Experts of a small language model: 11 layers.
Below are experts of layer 3 (counted from 0) of a mixture-of-experts language model. Rows are named router (the router's row for the expert), up (a neuron's input weights, with its number), down (a neuron's output weights, with its number) and show model dimensions 0-223. Each number is 128 + 32 x the weight over its row's rms, rounded and kept within 0 to 255.
After each expert's rows: a language model's description of what the expert responds to. This comes from a sample of Wikipedia text that the model never trained on.

# expert 1
router [ 79 134 124  87 106 113 117  88 105 191 146 165  86 163 136 117 130 137 136 173 108 102  97 184 166 133 168 111 139 140  89 105 123  90  83 159 188 137  66 128 130 154  90 107 137 169  65 153 158 107 107 159 107 126 143  76 174 229 142 165 143 103 154 203 126 118 194 146  97 111  89  71 222  76 150 168  97 128 137 139 141 186 113  88  79 103  70 154  90  81 148 110 129 159 193 131  97 107 129 114  63 197  90 117 145 143 153 179 158  95  97 136 181  85 101 140  99 123 157 110 193 128  91 112 157 125 112 108 138 114 154  96 191 178 126  78 109 135  99 172  87  84 106 124 106 129 147  93 130 170 126 139 139 128 129 123 133 171 117 129 130  97 180 166 118 132 126 141 149 179 135  72 171 140 156 162 151 109 142 130 126 142 118 124 166 155 119 134 162 125  83 136 112 154 110  90 109 101 174 109 147 164 104 108 159 122 110 149 102 117 107  83 129 101 136 163 119 127 192 134 149 167 169 146]
up1 [104 141 110 146 148 187 118  71 160 115  90 138 100 205 150 138 154  90 159 169  97 106 138 132 177 123  93  78 147  90 113 130  84 182 103 119 153 121 113 141 130 143 115  87 138 131  89 150 145 115  75 135 132  87 134  95 126 137 112 207 137  71 157 148  91  96 186 131 150 173  67 122  91 196 143  68 152  68  92 131 150 102 104 131 135 185  62 150 121 144 107 172  78 114 139 120 148  91 134 124  96 147 149 127 115 137 110 175 253 133 128 171 124  96 109  92 177 142 197 120 106 125 120 143 144 161 115  89 119 146 109  90 140 123 126 126 110 103 115 131 171 123 123 123  96 147 231 145 154 134 128 137 136 115 162 198 168 161 175 206 172 157 121  92  95  97  97 160 113 148 122 122 154  91 141 159 115  83 141 104 100  96  62 123 117 130 178 135 133 135 116  86 141 134 133 126 102 127 101 123  75 168 153  54 133 131 109  92 130 138 128 183  86 150 121 156 119  69 161 144 158 138 131 142]
down1 [103 119 122 114 201 173  99 128 110 117 102 131  47 140 118  98 107 111 162 131 136 123 165 122 117 139 136  54 104  91  93 116 135 146 130 149 216  87  90  82 127 101 123 136 130  90 195 160  97  95 124 113  54 121 149 103  83 110  97 134 163 157 117  78  95 198  79  54 172  74 165  93 128 171 185 114 102 154 180 117 123 175 119 153 131 124  80  90 163 104 150 180 118 146  85 157  95  85 149 158 163 153 159 154 125  99 162  96 163 117 147 101 147  87 138  73 143 139 178 201 117 190 133 113 168 111 149 175 139 145 130 109 139 136 125  92 134  98 110 116  82 182 114 145 136 163 148 129 103 119 157 102 145 119 157 142 116 110 164 157  98 102 187  97 123 154 104 182  84 175 173 117 142  74 213  86 175  89 105 103 154 135 108 113  85 102 119  74 148 151 150 117 124 151 121 135 138 143  61 129 137 155 136 129 175 115 128 174  70 150 127 156 117 139 129 141 126 104 126 161 139 155 170 141]
What it handles: Word-internal pieces that follow a short capital or consonant start, like p-air, sh-ut, R-ather, M-eth-od, f-ired.

# expert 24
router [ 66 140 102 125 122  96 137  68 130 169 143 174  85 186 137  70 143  82 104 144 149 128  88 101 222 100 150  79 113 129  46  99 126 117 120 130 156  89 159 159 110 137 151  95 104 156 114 166 135 138 135 164 122 158 141 129 153 166  99 130  86 122 144 135 107  79 100 137 144 142 133 112 208 105 164 185 116 124 127 141 145 169 122 148 110 159  74 136 111 151  99 181  97 118 164 175 123 130 143 157  47 144 165 123 136 191 180 150 171 124 149 122 151  98 101 167 167 198  92 100  95 157 137 108  73 141 121 136 167 124 155 163 163 167 186  67 110 105  63 127 136 167 170  74 147 151 153  98 105 201 159 162 150  73 170 100 132 129 130 107 143 119 141 124 124 160 152 129 157 122 112 154 185 161 163 133  88 103 166  89 105 127 120 151 122  75  94 138 142 159 154 121  93 102 134 136 122 155 165  62 140 129 113 135 144 168  81 146 120  76  75 144 141 123 138 133 105 175 197 107 104 171 115  83]
up0 [184 140  81 146 153 118 224 118 122 131 163 140 130 100 108  96 142 132 134 179 119  96 125  81 116 135  89 141 122 181 150 160 124  77  74 125 121 110 164 145 164 138  90 114 126  94 114 136 159  96 150 209 130 152 164  62  83 186 124 123 119 110 110 147  70  62 116 139 136 102 117 138 217 173 109 192 148 105 130  97  95 185 119 103 122 171 130 113 133 102  71 177 128 166 143 148  74 127 109 122 108 137 140 105  94 129 215 160 106 139 137 160 160  92 130 109 117 149 111 121 141  55  90 155 129 192 127 167 193 130 142 113 123 150 133 190 123 136 132 133 164 111 114 129 127 143 154 187 129 203 129  81 165 161 130 170 108  86 126 118 107 142 116 132 156 128 119 155 141  97 168 118 140 113 100 111 110 141 131 128 126  92 135 195  97 113  64 115 144  97  85  54  88 193 135 140  55 120 132  95 185 160 102 123 124 130 106 114 136 116  86 118 168 182 105 154 150  55  98 109 151 104 127 136]
down0 [161 112  77 125  68 112  93 119 157 161  94 108 151 125  82 136 129 197 164 125 160 144  98 150  82 181 147 129 134 124 130  96  93 166 106 107 130 111 117 125 110 174 154 170 162  92 158 137 125 114 134 101 136 133 179  99 126 142  98 164 133  96 114 113 131  77 128  77 155 126  79 127 171 107 165 110 151  67 144 118 132  95 130 124 111 112  66 110 110  84  78 154 238 152 170  88 167 142 146 159 120 130 157  68 146 134 125 132 119 118 121 128 137 146 162  91 139 113 102  73 127 114 108 184 180 174  72  99 134 123 136 132  99 139  95 138  92 127  84  77 114 112 180  90 165 124 140  99  88 123 131  84 175 138 107 144 133 140 212  77 116 103 127  77 180 166 161  89 146 124 138 209  87  99 197  94 143 128  99 129 174 122  90  98 122  98 154 170  92 115 148  19 137 149 115 163 111 130  43 149 130  98 164 138 117 144 144 128 154 133  79 110  97 168 107 172 138 152 117 137 181  93  97 130]
What it handles: Nouns naming organizations, media and venues, such as School, College, Film, TV, Entertainment Weekly, Theatre, plus develop and founded.

# expert 19
router [ 54  59 183 102 102 116 183  90 101 163 130 151  88 193  98 119 156 143 112 203 109 117 196 137 194 124 173  46 158 172 113 119 138 100 121 199 167 105  80 179 129 115 114 102 110 158  87 172 141 108 109 124  86 131 173 124 111 130 118 112  99  76 115 139  99 131 141 133 189 153 155 153 170 133 108 142  80 128 136 179 150 103 146 141  83  78 120 167 124 140  84 129 136 120 171 109 135 101 122 100  66 167 140 127 128  89 204 161 149 125 152 125 161 104  65 132 127 141 107 112 146 147 179 165 130  89 156 135 120 139 134  82 153 129 180 110 119 127  65 142 136 119 111 126 125 140 134  80 113 177 186 108 178  52 180 159 120 129 103 175 146 137 126 172  79 143 180 133 126 133 141 123 125 104 113 126 108  81 139  67 115 131 190 144 149 166 136 105 135  88  82 154 133 136 120 148 151 123 162 104 163 122 147 100  94 123 145 138  70 132  47 150  97 144 122 172  91 170 166 142 105 113 155 155]
up1 [152 150 155 110  99 136 132 134 116 137  68 141 101 127 104 167 112 149 106 168 105 142 149 177 124 136  67 110 112 179 152  83 140 119 151 130 116 130 123 135 132 163 111 129 104 125  67  49  91  92  98 152  94 142  99 142 117  94 237 160 143  73 108 115 142 109  57 162  98  95 108  81  67 117 122 138 112 110 118 123 112 124 123  92 145 179 115 113 140 123 107 130 130  94 199 126 147 142 119 141 116 215 179 124 127 155 101 181 108 133 122 175 129  65  95 121 130 163 170 126 123 136 114 145 101 158 156  61 149 138 142 153 167  92 112 131 117 133 164  95  69 148 158 138 156 163 114 170 179 160 160 155 152 148  82  84 115 119 149 167  97 118 123 156 115 144  76 129 122 110 169 109 140 147 159 162 147 181 151  93 139 145 128  95 128 127  84 149  92 111 100 138  38 114 186 107 173  95 116 161  58 189 148 167 111 134 120 126  76  96  87 112 152 204  64 195  79 114 115  67 127 134 111 129]
down1 [168 102 118  43 135 102 144 166 128  94 122  92 135 202 164 139  78 145 130 184 146 121 119 145 174 117 152 110 193  65 106 131  74 143 166 184 104 163 146 156 118 176  82 116 104 144 165 105  93 144 146 113 136 160 166  73 180 100 130 179 131 114 163 136  86 134 124 123 175 171 107  59 118 176 158 127 115 137 109 150 133  70 163 131 102 103  85 123  96 100  85 138 119 132  57 120 130 109 176  89 100 127 130 144 128 177 133 129 195 123 112  83 101 180 136 154 127  98 105 138  96 122 104 114 132 161 122  98 145 102 165 151 192 145 149 131  86 122 124 105  59 114 130 164 135 138 163 141  96 140 109 117 148 117  92  73 135  87 138 136 122 162  94  57 182 109 106  78 117 118 111 135 133 101  90 165 113 128 171 129 110 112 136 102 121 129 141 185 145  95 126 100  64 105 169 137 214 168  68 129 135  92 100 152 149 159 205 164 150  73 144 103 147  99 153 131 102 157 131 159 205 166 115 112]
What it handles: Everyday nouns right after the or this, especially season, year, day, same and public, like breeding season and same day.

# expert 44
router [ 56 107 128 127 120  90 121  83 126 190 149 117  99 176 149 124 110 141  79 131 124 166 147  92 174 135 118  97 135 127  75 144 152 174  79 155 163  91  79 170  87 128 102 123  66 141 114 145 148 107 145 170  85 155 120 166 148 128 121 135 126 130 173 128 101 106 133 106 121 187 139 155 142 116 136 231 106 142 124 140 101 106  99 134 130 132 136 192 196 135 109  98  75 116 116 138 112 154 144 113  94 176 149 116 142 126 164 148 181 133 149 121 150  93  84  93 160  99 122 145 121 153 129 152 117 106 111 156 121 127 148 135 142 128 184 139 105  90 100 136 122 148 103  87 133 138 200 127 122 126 210  64 114 144 177  89  62 128 103 187 145 111  99 150 109 211 203 145 121 180 116 132 133 142 107 206 105 122 131 122  92  99 139 182 103 146 126 101 122 126  96 163  48 144  88 117 132 141 191  66 116 143 150 119 118  77 111 180 131  92  27 117  98 106 169 188 127 140 154 146 115 161 130 129]
up0 [167 121  85 127  92 133 157 156 126  99 108 158 104 102 116 120 157  86 170 179 163 122  63 110 144 110 121 139  86 117 136 101 152 124 117 162 161 141 135 100 120 132 154 116 122 144 128 140  90 149 129  89 130 155 134  93 117 127 190 106 162 128 171 134 148 155 134  65 103 179 125 163 135 139  55 175 138 121 101 155 113 149 125 102 131 150 169 158 107 150  70  95  78 105 130 131  76 112 191 134 112 129 115 172  54 151 165 111 208 124  85 135 193 104 116 169 127 157 145 147 124 123 145 159 169 102  94 170 164 169 137 104 176 117 131  96  72 112 126 146 173 106 122 133 180 169 152  41 192 148 137 128 156 180 129 131 159 142 209 109 136 176 134 113 131 147 165  98 163 104  87  76 123 163 160 121  99 102 163 177 149 102 157 185 137 156  81 143  93 105  96 130 155 136 153 158  86 228  78 138 115 149 180  99 133 139 135 132 144 101 161  88 124  86 118  96  76 109 181 193 132  76 123 151]
down0 [146 142 161 108 154 138 116 126 103 122  86 134 132 168 177 106 159 130 127 137 147  94  89  92  88 117 141 113 133 112 194 111 148 215 105 120 165 157  96 148 111 114 105 140 140 163 112 109  61 141 145 132 116  79 102 105  86 183 152 140 182 117  89  77 149 132 120  82  77  86 136  92 133 140 148 113 103 106  95  96 124 178  68 112 103 176 141 154 127 144 108 152 108 139 144  96 126 122 115 143 180 213 112 169 125 139 116 117 146 110  56 138 175  81 118  99 130  98 108  71  92 179 128 127 105 108 123 115 130  95 136  70  88 114 160 161 188 169 139 136 169 111 158 153 148 128 168 114 117 135 141 108 146  64 130 181 117 141 113 164 117 207 173 124 171  81 106 188 142  97 139 122 108 167 106 136  51 164 103 156 114 146 153 137 114 118 107 121 170 109 187 133 134 168 184 118  49 145 153 124 109 142  66 146 131  60 120 177 164 118 193 129 138 155 106 100  49  91 107 164 147 126  81  85]
What it handles: Country and nationality words such as American, French, United States, China, plus stems like scient, International career headings.

# expert 20
router [121 109 171 144 145 144 121  82 119 164 202  92  94 162 171 113  98 147  94 173 102 145 126 112 194 103 147  75 138 134  65 149 173 152 139  98 189  70 160 139 146 164 117  75  81 170 106 147 160 149 109 139  62 141 148 120 123 201 111 140 132 126 170 176 133 130 136  97 115  94 132 154 123 122 108 185   0  99 159 155 129 157 100 126 126 112 106 173 123 165 124 164  82 184 191  94  88 130 155 131  98 156 104 125 153 138 198 151  95 164 140  87 138  89 118 170 149  88 166  97 139 129 162 141 132  95 159 131 118 114 151 133 171 113 144 103  51 107  83 152 119 150 128 116 101 175 148 189  71 154 149 127 124  57 163 165  82 139  84 178 153 121 139 124 144 131 112 127 131 143 109 151 182 181 171 134 108 107 150 147 125 109 142 175 122 110 152 125  71 117  67 153 135 135 113 127 132 148 132  97 157 126 138 110  93  96 193 151 114 105  98  84 165 111 131 171 122 130 158 144 154 178 131 101]
up1 [ 68 165 178  79 117 172  68 121 146 180 115 146 122 132 143  48 191  95 123 202 156  66 172 159 172 114 106 125  64 141 134  82 137 111 143 142 147  97 149 142 108 153 109 118  75 128  91 147 112 148 144 123 122 116 127 151 150 135 109 141 241 168 116 172 180 165  76 142 128  70 121 209 130  86 128  96 105  93  74 197  99 106 146 122 155 163 110 134 129 115 133 168 140 113 151 121  93 152 127 169 124 141 132  79 151 177 229 118 159 124  74 162 129 105 136 138  97 132 167 135 120 100 109 131 141  78 121 105 132 100  94  89 167  92 137  90 158 118 157 134  86 150  87 109 126 160 138 185 163 131 126 140  96  63 126 117 107  95 113  84 116 116 130 123 113 100 142 114 138 141 135  96 120 179 147 147 127  99 174 117 165 131 182  95  40 129 124 106 158 114 196 133 146 123 155 111 209 129 128 144 140 133 190 129 148 133 157 175 138 126 119 120 191 110 156 113 130 153 124 121 119 142 106 124]
down1 [115  61  99 158 141 156 117 153 118  85 163 145 114 139  91  95  93  90 135 102  98 122 113  49 128 165 131 123 139 156 131 126 176  89 126  71 182  56  50 136 130 154 152 101 103 164 158 147 199 173  90  76 112  96 138 134 111  90  98  84  95 159  86 126 129 145 105 120 140  72 145  75 119 127 135 102 138 100 130  93 106 133  89 114 191  86 120 141 186 133 112 143  99 139  99 142 152 148 133  85 151 163 106 115 161 111 104 139 162 171 153  78 110 170 113 182 129  85 130 130 124 131 141  95 116 126 115  99  98 109  86 230 120  78 110  89 132 110 182 123  93 115  89  56 188  96 132 158 166 147 168 147 143 141 124 159 167  82 143  89 132  94 131 147 107 140 106 162 131  93 172 164 144 144 100 105 161 130 140 108 118  98 162  94 109 130 178 141 116  83 171  91 107 115 141 148 141 115 169 152  60 114 207 120 151  47 165 131 112 107  90 124 125 160 185  86 162 115 132 191 128 162 101 128]
What it handles: Middle pieces of longer words after a prefix, such as val in prevalence, gress in congressional, ber in puberty, elled in expelled.